python train.py --n_layer=8 --experts_per_token=2 --moe_layers=[1, 2, 3, 4, 5, 6, 7] --router_score="sigmoid" --normalize_top_k=true --balance_loss=0.00102 --init_std_router=0.0188 --lr_router=0.00152 --lr=0.00231 --train_tokens=306300000 --dataset="wikipedia_en"
Below are experts of layer 5 (counted from 0) of a mixture-of-experts language model. Rows are named router (the router's row for the expert), down (a neuron's output weights, with its number) and show model dimensions 64-95. Each number is 500 + 40 x the weight over its row's rms, rounded and kept within 0 to 999. Numbers have three digits each.
After each expert's rows: a language model's description of what the expert responds to. This comes from a sample of Wikipedia text that the model never trained on.

# expert 15
router:499484469524460506582493514503503490457478382510426526489489511480440476483513533510517636483536
down0:431440468453447497497504497500507488541516518449367470576477514543581542476526427538506518561500
down1:551538513490506497554490533421480488498500546557436487451477517515520540542468510552545484504485
down2:520556517523501426480514527456532454548525449564493481474470426463495578501550519431512398561524
down3:502541508534497501567491493553502521485474511474447513507531474504415523526481543493504520504514
down4:437514541465573536439529502487447437396506462483445557494500601549508498460511472499512495429481
down5:526490496457535597541415517471506537495546475515459525433526506493589501551505503473524537488579
down6:551525548498483524492458437493501488460426517484451423451536470424468481540517513417651538483461
down7:438501422549504503459532531485484544501507511475505497539507496536513531470562518418505508441527
down8:575584569441468502527496554496492517433455569469524589538487547445479514477485527501507596442551
down9:488533521463561502567424458522456515507434484542463437535505593573510529502477525452494483580444
down10:509474475473454545509528455511557485489518439466557497558520489555478487504500525465530488533485
down11:548536454454430456521479571495507488525421530543518539490492477531499478471530427479493530518542
down12:539502472500600544496470483563508555468527527510492493549425448487480519525511472506466438575481
down13:469463512544483390535514560519515516443496505479499477509528414429553484445515476534512426520494
down14:492452457470527475506535560464467521521530503539541454539439536500444487545553500512511500507552
down15:440514513494492533509499526489463439471478535530572503478464509499568463451493489470556589484447
down16:440556522425510513480431522530433570528485472461505466475509539494515453521473509520459541508435
down17:468520540553437506577517494486508494490487447507529465501482519526430585486533502501459485510486
down18:460471478522497472494444533500524501492500423536434466462491538462575509526494459580471544502534
down19:502523498511505476486522445462485485487523456522513523439442504450493514555459513468465489545400
down20:566515434446526451497541468471456511524470563535459407485483482491467479529503462453472540478435
down21:500525479413515535502500529477420442535427533563488493452504515538488517493480506562542551533585
down22:471520447499470491486461540511477471455536480533488465479460486562472459429456502507481492531574
down23:491494463459536495448501407506507487531529481532526538504461481550573505575519562435507450513479
down24:543472531410557463439506535511476391497491489477526430479448527470476444435486457476489461484548
down25:467554523534514471555524458476530493507466472478426494549494512578488578442496539516366484453527
down26:437528523486533466475534497558556463557560420521419507470507528441515510526510471488447443585434
down27:452513521445494505451548559500484487449386539574548505485509597449498529522499496516548515480446
down28:534466445474495486543514428494550500518481506529545538555528507524473521432492522417505506461525
down29:443530485472443495522485474496475513511514511572478519535462424499584487502496409537464442545546
down30:451510496424480569486499512516489394425533432553486507512443465505443484515521521517506526528496
down31:464536547512474486501526524477611500528532444491459522489485432562498556474451461412450541600517
down32:538508504452429535512557606500416453525515448587551483455455511528508520534563502518548496538526
down33:472528545629538496526555417545534458465498460486485465445452515514518446503527553558536448548501
down34:499495481483508430543535537446548548505438517483527500503490538502446505478523465479540471466526
down35:476527502484508489578505491507475488499490432515484512481494480488453477536512600530556445434548
down36:523542449454512488503440459546504534504470579533493567497530519559552499483481454543466481462501
down37:502504544494504518500420513480485495516489485563467511456473514464498479487452552438473433529490
down38:475496509482430461532533531481529474509460477498519528488523482515458467481515529405495500537506
down39:459506416505532479455474472555500483482440544414512486520465574413537427485554526502553545527546
down40:447545571475475547536560456433545482485455447480506474462517574482571454491441593544507522527540
down41:426504512484565464523560478575466468492494471521519531494506548576552461541453503463504516553472
down42:485431459473471559534426498523491574524496494494461553487538445482528528502479524511505462463556
down43:487459506446482452531509458432541523504486441497492556525494494498516473493545404521546531480540
It responds to: Sports and conflict nouns. Nouns and verb stems for scoring, voting, violence and deals, mostly in sports or election text, e.g. loss, votes, death, run, traded.

# expert 22
router:492523460480490450606493474548502476498451365516463565511491494541478447452475497540487481478476
down0:477445500594581436531517466480480547556505527484516510470490490480488532502483425488472572469531
down1:516517460494508503527494567467488474546517549449502473509465496509494542496466476534484514488553
down2:489518470474506510535505526481554487519466479541408470469510482465429535499516530510533476571449
down3:523522558539527422526527500448494479498474530503441519558439520542524471501551491523495517443576
down4:526544536505491599524467483425566447450553431422492446406397552553554418491450563552466534528531
down5:508477506530524570553524488552461470505529481499467489539470463539563475551487470522558514528483
down6:409513513475475499469478443448480524478468504433466501467549507442509475507504411463471509463476
down7:379542515573463504551538441492517535465520515464569451429447539533410469521514445494491493534485
down8:487534480496526614481493485532502519615541465469513583562594490447508547493502535454550505486524
down9:481492506473513492486511529447466476528446526521501430499543585576571479392468510516474507483493
down10:454549411497484431507429498542478543501553507484575431451413496507429470504491580465498497440420
down11:400542477479518559578513496550428445483539506551527543492487484515537500489494528504520571491518
down12:508537539473515509496458572472502454405503490400444509491460489499515445460493485505446528521468
down13:429532497503454499499491486514502474499467395492515472459606550545514531553489551464516531434565
down14:446517525489514506528482529477437521465470498594498499473524532424552585562539509493504514525490
down15:513510492511531531509434485535583509532519438495535519485480512519443536564496509548447496537459
down16:509519528533495532435496493484480531488492506427535475491449463504500532551575423454429503474512
down17:513512498483498464484524498528465494458511510529533492513422426583465582501544553484435514437518
down18:522496500521415481452469499604456472501556472580502546543443427477473433509430496539520495568499
down19:442508495547461471527540484464415468539479546521534498531448464491475445519518505518477522517532
down20:482462484522532457470443426544465521537529528595444491604475453526555499517562497526457505510467
down21:509506560531507524545502491490449435461504558525493504516413442503528559509564494567413496560536
down22:501468475471578524511435529468489488454491464471457469491515495442483508559502487501501400599387
down23:466492543519553508469597480513455493516578527509597508498453521522511493494443545535512535480525
down24:520439490495449516447499490460494469463493499519545507482451499490555462506478455428531531590421
down25:479437484481434555489556440450443504464549493439502508439516514443503484514462432537452467502600
down26:499554527518471474468530481504470529497469479498501466485462533474459524488473530461534480464500
down27:531431479559459517516429510495485542515542465463488501466506459526469486485472447532502500533460
down28:481450484554487564547448506555536468487547454614565521521414488559502459507517522437406479526490
down29:492467517497481477507502478521489537481508475470548429502517548470537505503610454446454478529552
down30:552489477490493438545534504461541504496534493534533542566498565466471474530543521475515482471472
down31:469489482471507576516495511450585538488524443535486510470454565541537476576495539471533535461518
down32:540398443558505540522450539507500451515512514459503492570545440482492451572508515483581504526484
down33:572480504449459470498589501450509496553500523507563537541537455515496516502521421494491528440546
down34:495525520524500508506568516466439517514439521532480467510446530455506508476535484472522513511484
down35:468496499550431447485464464461558528488551502566574493460555447502422580497452563519483503516485
down36:466481520585548496502543523495446483499503493591485496541507472569556446537562526562507539548552
down37:400429486496495636515455532470516490531509489555475468508461504485479520513456473495450532654504
down38:500544480576506540494581473559538499497467523526466506485595464477519486574469492516453513517553
down39:482418541458503490538472574579577468547470480505520539587449480565509494537462528483437424497484
down40:449519527448460557512485451474516508490565514538438542442487491500469506543509472508521535521495
down41:490572551383489455451456512416437486494512513435493507527450401484531573432491502537504556515573
down42:466456673512509481558547557498487513519400497533521527482505458442506513532478508523506514513421
down43:492466569487424497486556495482503523406536415494495553457462561497539541523514439486518502501533
It responds to: Hyphenated particles, non-Latin bytes. Hyphenated place or party name pieces like -sur-, -de-, -e-, prefixes like anti, semi, mid, and byte pieces of Arabic, Cyrillic or Japanese script.

# expert 0
router:479495431491484520551492413473467446557539389545496556503493433487536527446559526460437536575495
down0:519639607449524568502490490427495464483558589553460507504550550488394535522515476534498529487550
down1:503501484519469504514501487469496503550548486469600481507505506504468533550603494492448541414494
down2:533475487522507601510542509499532503542620445480487520490505513509511426487541510531490501516488
down3:521448518490602450497461508556469504464504461448559542498562517514456516527456522483461490450498
down4:483531498426528471489470515512437512457515501479462451537512450516519500485438581489457456446483
down5:501449560504480528490567455482499592632504480445520524526534460529443485515432503496511464573448
down6:497539478484444530471508484463483439508534447465532539480467481509525470479558471463478479498543
down7:489490587524530411520521480488443479543498554495507536498541534567476457408467473529619517560534
down8:532563502518522574548557601498569536482488494536513492466473541519500541474526558466496499517495
down9:480450470497450457513468494524473511524525493563498454550514499525560530463595533479535540494541
down10:512451520502493531501531453534464478547486482475472524489535490501465544535516483486493551509467
down11:446480508409477516545445529471469493502514534416506534526523532495497495495470444508508453444512
down12:557538490565437496511485486563580453470512510532447424484476458449478441508505525517576499541486
down13:500541538393505546495509559514553425544544504512545548540516468513490466574536540521489499519464
down14:474528540542468553551529535484489467546508494479539481517454439454411551482513529609513518427498
down15:508475589515535468447442593563535527538567494547561535508475536525499512506481507453496507512507
down16:568483495493495538483501525482531518460465553464512457565463540420614481540537490535523513497508
down17:495519485456469454477483508446386441508478456461504486465477487565468431512515416525431523470611
down18:486493529537577576525612489412462443537528478520477462502570477539461430481523503550504500517544
down19:430542440443500541534502400473535461478487559539462501483485488479540498504495515479490536501523
down20:466498542526491567502525510522482569524527481461573531462435479489549496629454522486501488490441
down21:556441518468515532495467492573419479547503477482503566460479484453468470495548507520484450519556
down22:495513461529572481506514560516420475496480527581452517456490626461524451498560430520463465517511
down23:543560476478463486471490533579512462491501478521555505571518507449453507536561488469498560518551
down24:561475485477548495573468553557437470470498515493513526483581536524477486539414528507455513510435
down25:507495468532522480521538484470434441543492491554551481503498534452449507537507535591497510435601
down26:452525503461494478468479495466489513471484533510592475516493505515544505463497477416482590491579
down27:509487496476461481493497518500485483471478528526501510519458541560558519490543493519505521462470
down28:486508537492504536536571437457472536550525527445475473544514491496422501491482443476515493468517
down29:536476540502428432493518472512495575539500534539453468568514499457482489451554456554518454481476
down30:480601527551529478483529598472490545442477496508527452457473499527444543477513549506522541491505
down31:477462479484439566526454532457467453503470538444413466550474515459487495503511495564460515476494
down32:488473492530496509536475485453495535558554431564490486479458434484540531528548546539502505445493
down33:552510507519504488472479514505469501463480515536450471520470457521563527532500464477491487455557
down34:501475509423429489497399555512467485500501530528487527590433557569500492553536520519427508448451
down35:525556485509522527499456557578501510498503464498551500527548559466563500483471555491492511503518
down36:511527481528498481482523521460513517429529478516582434553519473507470422513607501507517465543554
down37:494480526560491518549473405505497537507474460518490510463493474574464472514527486557489493474547
down38:505490530453530534468528438578532534574474484504484494463524477568494508532545483518559478521501
down39:429552510529528440460481452472509429513493484471580518458509468536479555520450563480527564499488
down40:540471491494481541514513435564400458492481475508474457499546535545584485500492523529476507466504
down41:484533526377442536394531518543402476484454584508534609512482541468466533510499496522402560426495
down42:539496510519573589489506529582519597524472477468499546469543462551487539525481491458470517500521
down43:500499529469473494469552491482439528523467553516541530473529454502502557439364514536502498448531
It responds to: Main verbs after auxiliaries. Verb stems and participles after to, was, is or a subject, often split before -ed or -ing, such as used, ended, discuss(ing), given.

# expert 48
router:433535480459455527535466528518454427423469495518526546479530544568482485465556580525550517486546
down0:505527466504509480511450509491434483526435535492444493488501488440508461468544501528491413503529
down1:539410500561494451489485531460561526462589529499492553501508562540443508552562494461577560455494
down2:494537449518490519508502533493571533447434471514440450379496462497456486535479472535459458481522
down3:478513484449487487473522386507502526534437565429459479531499499519526444467506514516447508496584
down4:457479562477474436520470542462482564474536452468499473510486534531540520478566545500455504485465
down5:441430473482569551491486511501531571536522517422529475553537504485503551506506534494524449513497
down6:543550521529483472544534469497544530551516475436515545504541519503445527547498490428483484520463
down7:442474466529498597491582575521555507466517499516525404479466499474512474442473508510448486505460
down8:545569526500490458549521501496510505530517478515513458461592455507459535461496515491521507531508
down9:593446509532565551504479464579501557471552445549460560533598483512454454445467469535481479497542
down10:521540483510536444536404440380470521482515484513460417507530462497487487507584456484543540551490
down11:467511451544440487468514410507495528533517558486507527492527538575457501480490443492455576526530
down12:431550446515466476486503516549517514414479473457517473453530548475519470448421512476472471502629
down13:458542479473442477481476472438445476469472522544560525492452488606539503435542468482482517440532
down14:538504467476517588537517452565524513503501414434455500465546513438535478519454532445438426390529
down15:521479557501525532534576508511561497459603484499454511523523570480514484494572516544489519502539
down16:489563513522548476521501454500430489450511471529481510473378517460557548471479496459475514480508
down17:559576555435480546528458454505511451522479531505542461548516580511547455429489553562436568485501
down18:451504448493500489489513599493518479456518566511554504469497508489505522484562477524505497466563
down19:508572502526492480515503503577455528461461469480435496559520435534482527512514497571489545552464
down20:523459461508567422494525496502502513490521501515383494472567380470469475561467486516448499545483
down21:426448490461489487440575540527483475430446495556488484467443515462502481525465536537492545462548
down22:524424487522480589460482564478444464469550587494557463464503512471578529419446479537509536529479
down23:451478543468425482492426524505488564507522512507438503469548383624534609544463465506429507465469
down24:488457535566479475452416440540548563495452484457508447422525503456479538546514464485488560535493
down25:561527502493529520517567520497513597445528409490530501502559469459484500500424539533530477481481
down26:501438520536473531475440502466477504512558504531451539537492538544531491503479555461512538498539
down27:500498465526481547484503502475452495519579550498519450519519452559513490473498510503415470454527
down28:494502447560466525493558555460523474467533439463509453483462410539495534512465466496577475458485
down29:446529461471471509462441538566488502521513550492485458488445493417505578536481432464512515540469
down30:458525463512504498483549541447464526497493530505467492526594496466523502484477425448488499519490
down31:470494464478574492464560484468447479534531481498475516493491460500537546486483512491508493474422
down32:492478447474517492480483492534456463545468544521487461489488480504555460481516480390469517530489
down33:525508446479438496496423477501480502585506522473423443498495514481564520482476426526523453538500
down34:533430532518452460406525463499500491494443543512550470535559518531503483545500564520509505437523
down35:480563543514465424572548409494494511449517499562580495551474541562568507454551524498464470566497
down36:510508476533552468468497473532520534430515520529540417503550506471494541501494487522518511555512
down37:474524519577484521491549489547498455508509446548601554473499527508414453500544530446442438494531
down38:507419487590444536524551481514503471472535478594453479556430539492537449464520489479445526531444
down39:437537459520490421513525519540511534516456461492495427510514549468479458504468449503489477498544
down40:489484471485545520432489549522511494453481535518577502521437479494520481554517533496492473540556
down41:487540489547545554517489621551515467488519476457405421501567497585573503509562503604498490494455
down42:484492498516453549565507528567429456369524534503488569528499473533534534432472537469482556492515
down43:496420447470420587560501599505575448487500451519462474519506496500491473507452525549578572481470
It responds to: Abstract nouns, suffixes. Abstract nouns and nominal suffixes in expository text, such as research, information, significance, -ation, -ity, -ism, plus "See also" headers.

# expert 41
router:471556516457466479502485522587435461505496477493455482492504514527557474469504492476487527456519
down0:427606457479470501486516494568476521501493528518437494495508454521626481414505458482424477481542
down1:479504458461461495496480497564535414510488534496504509496540478506589483469518472531517487496487
down2:435481384459502529461418502527429447507514553500614530487531487526519471592513493406528452550486
down3:588517477535496543544454459447543518621542506506466455523555509371500558370483525507491468553511
down4:516471473511482560531479467529476469511581483544494443356491495516549503540468582482502524520495
down5:466587460521578504493513505457499483469523490470467422485521522541573515488582467506518519544537
down6:442488488546480502508538507498516505521457512485519512533520486564549550481510555411522506532500
down7:475566550431467558518507471443517467503415536460506418527519500521588529541530490514502486477443
down8:486518458456508525517490503537555505548561513516443528430491535465482485463525479465559495456465
down9:417512573415458601522460512509527477458487497502438470450443494513552538491509547532475530417467
down10:580523543529518478512491462533445479567504540546489466550433501451515470501516502563493465411459
down11:477531473478510507488505553559456456496533539494466507493489500487546544459567523498386550510594
down12:467596463584469536551545500502456462470463542430473476493500563519495457522508498464545501566530
down13:471526474509512610587526513507480470533456501482490459500462551497486514470452528471437551507513
down14:515498553584515534494457454507533479457468499498443557514590578507433507511508526495478527505486
down15:517440477478496494502534503462493503439572509536546516537506508555477485575459493493500542541521
down16:450498444579427452502517518491518465560449500493488561482518516477535438533555575487509479526520
down17:407503474488491504507458463537479522517531521558548511464538537510552527484494421501547511497519
down18:480569525445533507440443487473508493488511518513418436473483421514594476494514499521539538481454
down19:563421503410543558531458471504530515526506556508594524496511474544502473479505588517445552450433
down20:435529527468514541493453468479464498559533424445518517508515468500485532474538417497495489552466
down21:605434512459481530484511447483527543482573532506559520547477487514420494550509559509499487409441
down22:533428452455590396533464562524536475541493455593471533508456498506478469455524501492507519474424
down23:476528480524510516520495479549481477450509538483455528547490464496574442523461480473541527482478
down24:522464466450539520553553523451517459446503494487528570566597459520538595431489526517393542432504
down25:505581437499510545456531443584509438472552509558513564534470514536514419478504527460567539505514
down26:555516454466570508492542478544434480518478539485479540489486494418496520500513458510432464510481
down27:445448520451497506544497491487462448501524513494554585480521494466482488530492537470549513456455
down28:652470489544553478513525540510540530425503516507540542519543523471464478535473530592504496527453
down29:499505527479529523457446545479550516533504483509449415448499474517537470474543457499442537471469
down30:540554456539489500477559540459536490531497508452546506513553561492495532451504473567472489514552
down31:541542517499483538547491511578484517438486458518485478510473511472507500496474497419463496534482
down32:538484484524440439456451573456463505497503484581456517477529452454527410559512495483577443516448
down33:485552488485529452478488481517453500535432470549467500551513467478487547459481483504536535593532
down34:427548476466486486424471514522456485502519499516403509521485502480581478500537454431508578513517
down35:533497550468521567482540477481508552552507469482573438539534530521559491412461462599496485573528
down36:521563509505478475551507578562541587484456577498467519595493478438371530408504467550513506500537
down37:550489524531484520518524411474578460538519496485519570537490561542426560511480574482385533445477
down38:417551478466482500499505504551486537513487426544443484489529447480601531469480406556503533479568
down39:534469515519534538488546560477552515529486472496493419509495523486472593447495528529544487416528
down40:450513537456541556488509558458450471483479531519434417480488482535535498496498511552498562499494
down41:569554577569436485512485491451589456484523520508498487498445523568532519568461481506494445531528
down42:473532543485464592526489473519447486425534521541518458494443449462495425489498465434472532487506
down43:515441507510484495491513542500488477484629485428520531473496527467453419507463494485516452535506
It responds to: Sentence-ending periods. Full stops ending sentences, often fused with word endings like -ities. or -ing., plus paragraph breaks after them.

# expert 21
router:527492464508466484568483548517499566437496396571527551537530490502492525473545480506491555470531
down0:505519497526493484478458556567483568437469571480526452443462465467531410509518519499489492515474
down1:500438545479454527513487404547536507543483562507523548524465497517489512566456543557433486508455
down2:512532453517506515608516518539419495440420544561496490501553525471551493514434496418537525526465
down3:476541497489520596485519492534503446538460492497504483489412499554516469510487463494437532496489
down4:521505508557466439455476471501592530444527544545522589468541586443460506494489483493483485505528
down5:493483555515484438501515480523487461519528523550415473554505457553489518453547524508475478496501
down6:496601479490435521498456573508550492487420501486555462502507450583477424474512533553509427460480
down7:519505504532483508432460535588502486544457397574474603534467447524582495501482506511472451530491
down8:527539539505501482530571436577514538505479475548524464520534531478502494545510493513536449355569
down9:517560446480466484548530579466461489443484483543521512476528456455481463450481480480510458540555
down10:363470462476525526448505468570540507531459461525504525514489572475570545497507508491458541500480
down11:544482513503485521499534448541491450485521433540375489503476511522579460526508489503512536525535
down12:555450473557512505502460513548445486462525506577521496470502513521480469487501503417480524487482
down13:525534499506440528518461428458478491480505503471477489501467462488502508519530492558509512521484
down14:486552525494519467571527504511512532573426480507595486514517515581501512452450439531488495564493
down15:503474574469478419467487531612469448537506504521414516436495418515638486541490495492439488531513
down16:523595408400509503443507505492491480538474541557549504490479490466496542544522489540493478527526
down17:528478499527501428529519512533418462506566501514501522423463480579532455445519521465445507393483
down18:545482500563511479526544568488460422495477512506488510517500472514489509462520444485520502544541
down19:464559504482459523511604453459569505509574546536498496445508469475517525508481553435484547469520
down20:535525605451480616469484535600468458482441525511467471488540507472488501495466486466505540516470
down21:461520486559545504424556438481533463497478501553513528491463533526451500495536471452454522443509
down22:453459516454541541466484444480450447495545510544511395435443538423458523538474506515473553464582
down23:472542486442481513442608483510565517458456545512462516451537541531502444539487522497531529560392
down24:522583437486495554515551480457471509521478523518573463445532506501519453462434458482488471504524
down25:558523517541494476546516490469525478510488497446488460532536516471513584481478499496547432448483
down26:572533448443444476510506490555434451535537469485470489495464429498540520520491477491478501511477
down27:531496507491544535536464484406479541500504480432460446463521496440480486513393456512580568517620
down28:469562490504423478506506532475487438473493481467462503555524526526408445529517498499470434468534
down29:446584532434434544511525534523562514530511502475525487416448508555519430493496515487541448562532
down30:524498495506490484415459539494497474445487469533472503520533450529482520525481494485533474571534
down31:457516506524519547534467475508478586547489517510520443533516485553557499494511490434443471511467
down32:499506463457449480489479482439554513533516486498454502498535460457492460429488473397499464591476
down33:551502494495537490517529501521548516494473465498513513511479446525479476518451483520512472482504
down34:508493508505482532532430516531511456543481459469536534515520484486498458444501502570517510467465
down35:516479465479440482506567508528516544522477490459531518433494530565520479455513475516471502456497
down36:506513482479465506533500463531505493465497519449470460564472461594485488464550514479470547514540
down37:532540453539505516509474458467509525514448555516494657434501513482400474516544474578494554469452
down38:575536505455512490519418504516471507472532533448419471520467493479470464472539547513508510464524
down39:479427495518498526561529519477444471504502474556536592531491560589540491516484496481490522455478
down40:570420473484525409543529534448485461486468489531442539465520514568564472551569502445430574463530
down41:507485604511486477476555483558479471554504466498536522490527432540562430532536534480491507503467
down42:563487515483544526522541514524518511364577516493475489531476496573527522528501516493505533531472
down43:502499462458496510450495470453555513468456512518534614478509482472394489488495462556545518489535
It responds to: Word-initial stems. Opening pieces of lowercase words split into parts, such as rec-, res-, pl-, trans-, exc-, as in "precursors" or "recount".

# expert 45
router:517535498450485469595585532479486458490454482489488555484496494471494436450491478505493537504478
down0:495534602483513448467517513432478421464471451496523527454519473474478504522447531509436545482497
down1:411524470506495513496423436479517512538516530497482449507440507545524511455445458519485471493462
down2:509509525455577481540466509533471459438498436542519451468524433445522548484505476506478435547510
down3:490523488472514455493535417531458450511570376568575461467500534510570455549444504436485528486518
down4:497419517557512457464482541528502522468514493526537518478543526494450557431507467453483498526493
down5:518469529499521509448441524540518569509473358460567458538484489538503521503487508547465490517505
down6:545514452520521570495482486550485453428497525490540554518421437500525515400545522489666499430528
down7:510478499507517440498489479481528593475537473507480504552453592473562531480501502539443532564512
down8:468551503448516474526467471503482448533464554454548487516527495496457499535576436433473489531474
down9:508441526566443528516509522557461474495549497525537589527496480472520456521539471470457478529508
down10:476501491516544519464455451479519495445517516468495524518530487460512565449564493458453505515546
down11:606561487530481511479499487561540601524507487426538494470514510506506510464475517486490492500510
down12:500506482395484442551498523441460423523517526538487499453505488527507409510482456524467544514480
down13:508484493488451462523505459507532562551418507430505523535492510504458477529447529526566555478483
down14:558473484424515480505544474529517499553535507508537384464504499469523551490400484496531487470469
down15:497461574520468468529502496467457453503511480464571489429537496497453464487434517483518541506526
down16:472554521482571515441559486535486519453508447493485461504529511443560554512540522520503447537495
down17:524454470462492506534553506552520477560468486487473498513524491455562452524501514457506457564391
down18:491393497512473498526502502555457451582494447545531495503537504492500479508512487559462396545508
down19:479590496470466533612566426427488439511482522526490456422527462512555506504448534485564437491471
down20:562506536451487535458527488495442512599547522561496531498464551456536468486471487495531508452523
down21:480450581473538531564468499528486493523549486506564468406534508471492480479405490534467528583563
down22:530528548531586555536592546532397436521555541479506532538495547536507464468406489542528514531528
down23:501475481486515506480453608513503470474549516441436501488449448513516478569438530631483499497539
down24:491474524469507527483501466473483576442536526511490524570515466496456529543510515506529493507454
down25:479545487521466485512407460525552558529522413502508507548525504532471587502487469510549546507518
down26:511592481462555490487489451550592473507445548526431480496463458448510540435560409430536471511485
down27:451426525532592475509473441569514486462600519481491536504482572519509515559493484550437469598532
down28:566515444484512490540557535510532498591464602558471529468484423477448484408540541529562466443495
down29:482514522585522501526559503461524467562561492452521482581532525545520465565501511539526501523473
down30:542541509479508434541535581494474492467486553478426412438441519505523516527478496550545516486584
down31:527504435425491482500598544393418559533523524476507497514523543442433500472481542556502535463512
down32:507451512521489510445478458487525466483501454468516534516514471504519540565469524469534465490444
down33:503497535540575514489485516519442508584458523474517408456440512487467503410504533557508531487558
down34:439464529474519496526468485506514428459440482472483535496522454474483534474483463515542498529467
down35:498532472498557457542558510518526534501435507561472456503482521533600511492476477514539510425567
down36:494576467493516497545412489538512481533473602537472448499527477521524516474477473489510498470512
down37:472487452483415536464494535591556533452529496517445543485507500436508505481542473491422452468546
down38:471497531450523410446500473489513495496482546460556482547513493431586576551491532510539528524555
down39:490515495560513467458489521466553457454448498469497507482562484500508482486485547514523581498520
down40:492520513549474520478450549474510591523449487496468476450500460584504520494503515571521510502501
down41:488550470466506511497432573452490505491525478495474523535473500470526518494527504574416504505509
down42:511519445451514515550420479537497466499465503521494518501456501481468528490513535473478532578481
down43:496465516516458509537461505473548445585518507447489498552508538453536477543502526432483447551419
It responds to: Surname endings. Final pieces of surnames and foreign names, and whole common surnames, e.g. -berg, -son, Bou(cher), Rex(ach), Jones, Watson.

# expert 18
router:473538457477450490486487509484510598488527505550465524477483558530432514504408440480457534483533
down0:502448445498522429421502503502565498507508472540557494476480496460496539527561563535517486480456
down1:514544495516552507496533496524493463516497537546520509527432512510512509510508413564475464519553
down2:483550480481601449593447428454557487527443472537498457550508521473467583516469509485444476561466
down3:447560503476477473488506580468505569515503506495467529551526503514576498486446507509431514524540
down4:561524536445506492501488491489457562518449504509426500494494483458523518512484579512461477536472
down5:511484556514498475505544444475552487472499540505475444536499542574658515472459530483508486516516
down6:486539514509518492493525510496440428565506509451462550503500444538555451456451449473416512541509
down7:548475549542475401532508522507449553463471497467423490503527538486494521488567516493489457508506
down8:501530413520456501539497508510500494502481588542462463518494532569543453450609505587505435483454
down9:421458479457525384494502439519492475522570498465542497471519448467483508546582488528493486508557
down10:504563489512547472437484414482539518496418522462478445512562472495495555533495508504504495570539
down11:496505521490597574505502496572491540462503526501456546494468484586535558487477552592496443504536
down12:462542486557558552485521519471430543471476482559532514452529527456455512472480473511545520479487
down13:587452498429464494479452564547476497509415519468497513413490487511535485502501491555586510574412
down14:453485494467551497475507517524485507527488552532485547534542491478507487568459507529564565536463
down15:494391489526463525500563549504423453459532517529531554482501510523526471528439490486525532485583
down16:434571552528486510565537467445490468532410494564545547527487622522490460518520490449514512477560
down17:550506486513520557508555435514565519496479434485534494451497457394520510483494533539472485505447
down18:443542514454460513534470520464594428495492473394464455463491497511516471533495492539464524462501
down19:523524503537496609511538495542407512485536493481490457489495550481513451487521441525577451482502
down20:469482556571448472474483529460568514550468475536568450460465564472538497516510474459515480506525
down21:494506467478520509478563527478406521482491467455507526498454498482487485430531484510598499461550
down22:560518531520480403484518517552556523479539457458535467453470504534514506516518517428530546490487
down23:424432551524463464490501509531535471583428438453521473519542512559460520525484503512461519565520
down24:455458518406495496519510418491462507532462465498524398510498518535553484568503501495500569554490
down25:476535496491514596469513519536477497474535486532358479510504520439501501489475538552555499517437
down26:522503498466489524397597458504501457491516506509572459538517450443500452449587493450532523481524
down27:449484548546471475468518480468496545509471431607555540502551477505455563467507473554402435555503
down28:493531457557481469441438541562523462523459485500528427518480504474552478511503483567514494538511
down29:539569466491533484450476543557439465490563565478486497518517424484492514529532421528523447425529
down30:526532443447536527456512520561488485549470462465555460543498438472568488500477484602525471524487
down31:502500553432507528517536509511561449476508489520546485425497531429477542517600483478512422536481
down32:458508520523443489464499515491546575533491543533480551476465525541524566427514488452461520503454
down33:576502519513473476561589445445492490475505529500495505512528592550510475561491452534555465479514
down34:473479511439459493555503562558553491574581505493500482494527519530481563506518465494439498539489
down35:515480500462504561449495504439465516460383442529463385559486511534546457511436524524512538544538
down36:509543501488494515487562575410514489491499473459492515486497499497487554431529527562533499454574
down37:484453508458528518550562546501501502506516526516532468532444499561522465517453452558523555449486
down38:402507465471463522505487404492550541449517532545505493451491518481454491533479516477517506481540
down39:426448525504495458475553498492519440566453514517482582512499450529562549487531462503503493512563
down40:505494473484578564541486454572480447508515495473547496496536502478542473500546593502461511500505
down41:571499536484524529439486526519460498534486531491506499472435459545575471516503527557506526519487
down42:457526573459470530551419450487469475518505516498495490457518554488542526583487610487535464540510
down43:517491556516513478494403511569552534512485489499533447498541442463472550508496533497496526510387
It responds to: Foreign name endings. Vowel-final word-ending pieces of non-English names and words, especially Romance, Greek and Slavic, such as -o, -es, -ia, -is (Ass-is-i, Ruv-o).